python train.py --num_hidden_layers=13 --hidden_size=128 --n_experts=64 --experts_per_token=4 --d_expert=32 --d_shared_expert=128 --hidden_act="gelu" --moe_layers=[0, 1, 2, 3, 4, 5, 6, 7, 8, 9, 10, 11, 12] --router_score="softmax" --normalize_top_k=true --routed_scale=1.0 --balance_loss=0.0198 --balance_bias=false --router_z_loss=0.0001 --init_std_router=0.021 --lr_router=0.000347 --num_attention_heads=2 --num_key_value_heads=2 --head_dim=64 --vocab_size=2048 --norm="layernorm" --norm_place="pre" --norm_eps=1e-05 --positions="rope" --rope_theta=10000.0 --rope_fraction=0.25 --qk_norm=false --attn_scale=0.125 --tie_word_embeddings=false --parallel_block=true --extras=["capped logits"] --init="normal" --init_std_qkv=0.04 --init_std_o=0.04 --init_std_up=0.04 --init_std_down=0.0 --optimizer="muon_variant" --learning_rate=0.0107 --beta1=0.93 --weight_decay=0.03 --lr_head=0.00731 --max_grad_norm=1.0 --warmup_steps=200 --schedule="wsd" --decay_fraction=0.906 --decay_shape="exp" --final_lr_fraction=0.0 --batch_tokens=65536 --max_seq_len=256 --doc_mask=true --train_tokens=317200000 --max_steps=4841 --dataset="wikipedia_en"
Below are experts of layer 5 (counted from 0) of a mixture-of-experts language model. Rows are named router (the router's row for the expert), up (a neuron's input weights, with its number), down (a neuron's output weights, with its number) and show model dimensions 0-127. Each number is 128 + 32 x the weight over its row's rms, rounded and kept within 0 to 255.
Before each expert's rows: "gets" lists some tokens that make up at least twice as much of what it gets as of all text. This comes from a sample of Wikipedia text that the model never trained on. Tokens count by the router's weight.

# expert 24
gets: " the", " a", " The", " an", "|", " his"
router [ 74 150 126 143 129 150 172 105 141 166 105  80 195 111  89 158 155 100  97 122 161 136 131  66 155 132 111  59 142 180 180 135 109 126 143 141 202 126  83  52 161 110 107 138 186 141  65  92 147 157 107  89 141 159  78  92 137  92  68 112 169 160 107 186 123 108 123 141 152 103 107 127 154 134  82 156 109 119 122 127  45  69 114 107 160  99 113 175 139 140 153 155 106 131 162 137 154  86 105 136 100  88 144 113 109 104 149  76  91 176 167 135 129 153 183 153 160 131 143 114 133 140  90 133 151 118  97 119]
up0 [123 125 176 205 145  96 183 112  73 126  98 123 100 144 117  94 111 111 132 113 175 170 149 161 121 135 120 155 128  94 196  95 162 119  88 166 144 160 105  93 134 104 133 107  84 120  39 133 103 150  71 150 117 191 210 105 103  88 198 121 106 143 116 161  93 106  93 148 136 100  97 117 111 118 154  85 116  86 100  60 149 108 137 185  97 149 140 165 121 110 155 115 151 124 125 101 179  97 117 102 142 116 180 157 129 174 152 126 166  68  89  76 127 131 122 132 166 184  86 129 140 112 133 130 153 128 145 163]
down0 [127 129 123 130 108 125 138 150 141 185 101 146 203  90 107 123 189 138 111 144 154 148 156  83 116 163 151 100 111 199  95 132 172 165  96  83 151 141  98 123 117 124  85 159 205  82 191  71 158  89 141 135 133  97 117 161  47 138 107 102 161 103 141 139 112 148 179 165 109 170 107 127 158  60  80 119 132  93 170 114 125 112 143  65  91 124 121 161 130 129 125  85  97 171 128 157 121 149 140 166 112  96  57 117 105 111 147 139 111 159 151 151 135 145 128 124  71 115 168 188  63 145 125 113 102 165 100 147]

# expert 14
gets: " the", "er", " |", "ian", ";", "se"
router [144  95 166 148 146 146 145 125 174 134  91 124 135 123  75 129 129 140 117 125 125 160 113  81 110  51 120 111 159 169 185  91 155 174  96 110 132 146  62  71  94 164 146 151 148 116 150 110 171 149 151 157  70 144  45  79 110 165 107 111 157 156  99 110 117 131 108 139 122 142 168 143 129 108  96 139 120 117 163  73  90 134 102  83 151 135 146 199  90  95 195 141 103 124 157 171 133  62 153 107 114 136 144 140 191  97  94 100  91 117 205 186 134 108  83 127 147 104 130 144 121 119 113 138  85  84  84 163]
up0 [177 116 124 197  93 121 137  79 137 128  88 169 138 122 152 111 125 171 163 123 120 173  96  78 140 104 109 124 127 134 104  72  76 172  97 159 111 159 100  48 114 121  70 122 108 179  87 159 142 200 162 168 113 119  78 122 175 125 159 146 137  97 118  94 111 109 129 180 141 116 133 159 157 144 167 170  72  89 184  66  95 165  98 100 125 101 132 131 106 113 174 114 140 117  91 113  97 163 164 108  88 186 104 135 150 126  95 127 102 101 162 146 135 162 178 149 162  65 176 138  74 121 107 150 142 122 141 149]
down0 [ 93  98 186 137  98 150 147 134 141 152  99 138 173 153 157 147 108 126 153 103  85 119 117 134  87 140 146 155  81 147 137 129 129 126 124  96 159  75  74 205 135  89 163 151 121  49 232 129 122 193 120 130 108 116 112 118 148 131 111 102 125  89  80  89 108 130 100 161  81  89 186 137  92 129 100 154 150 154 153 144 153 132 114 146 179 132  54 114 162  91 115 120 104 138 151 137 147 161 108  90 141 141 153 118 134 148 114 159  55 112  79  94 157 127 113 134 146 101 203 179  58 116 161 181 108 132 148 128]

# expert 1
gets: "th", "x", "nd", "ck", " 0", "ch"
router [132 103 105 152 129 142 147 108 188 168 129 140 143 141  90 167 130 112 162 165 160 179 124 145 141  71 121 104 118 172 121 157 154 104  86 155 145 129 110  98  79 124 145 120 170 157 128 126 157 129 122  54 121  77 143 143 159 148  30 170 126 130 112 202 133  82 132 150 193 111 106  87 138 107 102 129 139  70 161  50  56  98 123 172 155 134 131 144 140 146 166  80 122  80 156 170 123 132 109 143 122  85 121 111  83 191  83 129 113 102 129 117 168 160 133 122 128  72 128 190 151  75 166 104 107 148 108 123]
up0 [ 66 101 169 182 107 129 127 142 188 184  86 145  97 112 131 189  64 123 124 100 110 196 122 109 137  89 130  98 142 169 112 129 111 122  96 129  88 121 107 101  94 125 159 129 146 130 183 126 128  57 158  36 153 107 166 143 170 129  91 190 133 145 128 117 141 163 132 145 146 131 175  61 119 148 120 125  87 113 135  53  47 138  87 115 147 126 167 109 144 130 164 173 180  85 155 150 158 172 148 127 111 142  93 155 142 139 133 136 148 102 157 112 201 145  92  88 106  99 109 116 138 133 100 168 121 141 126 130]
down0 [128 124 114 155 144 149 124 123 118 141 160 113 209 120 140 122 121 147 191  93 132  54 128 112 129  92 132 120  85 192 167 159 110 158  98 107 128 131  86 144 144  91  86 165  84 115 132 159 106 158 144 111 100 109 119  99 119 132  84 121  96 116 176 160 103 126 121  64 110 100 171 158 166 202 178 167 114 165 160 149 105 140 116 131 182 128 131  52 114 153 152 109 183 213 123 105 102  97 116 138  85 167 168 104 138 161 163 102 106  73 104 110 108  64 124 130  65 126 170 162 121 144 136 119  93 156  70 145]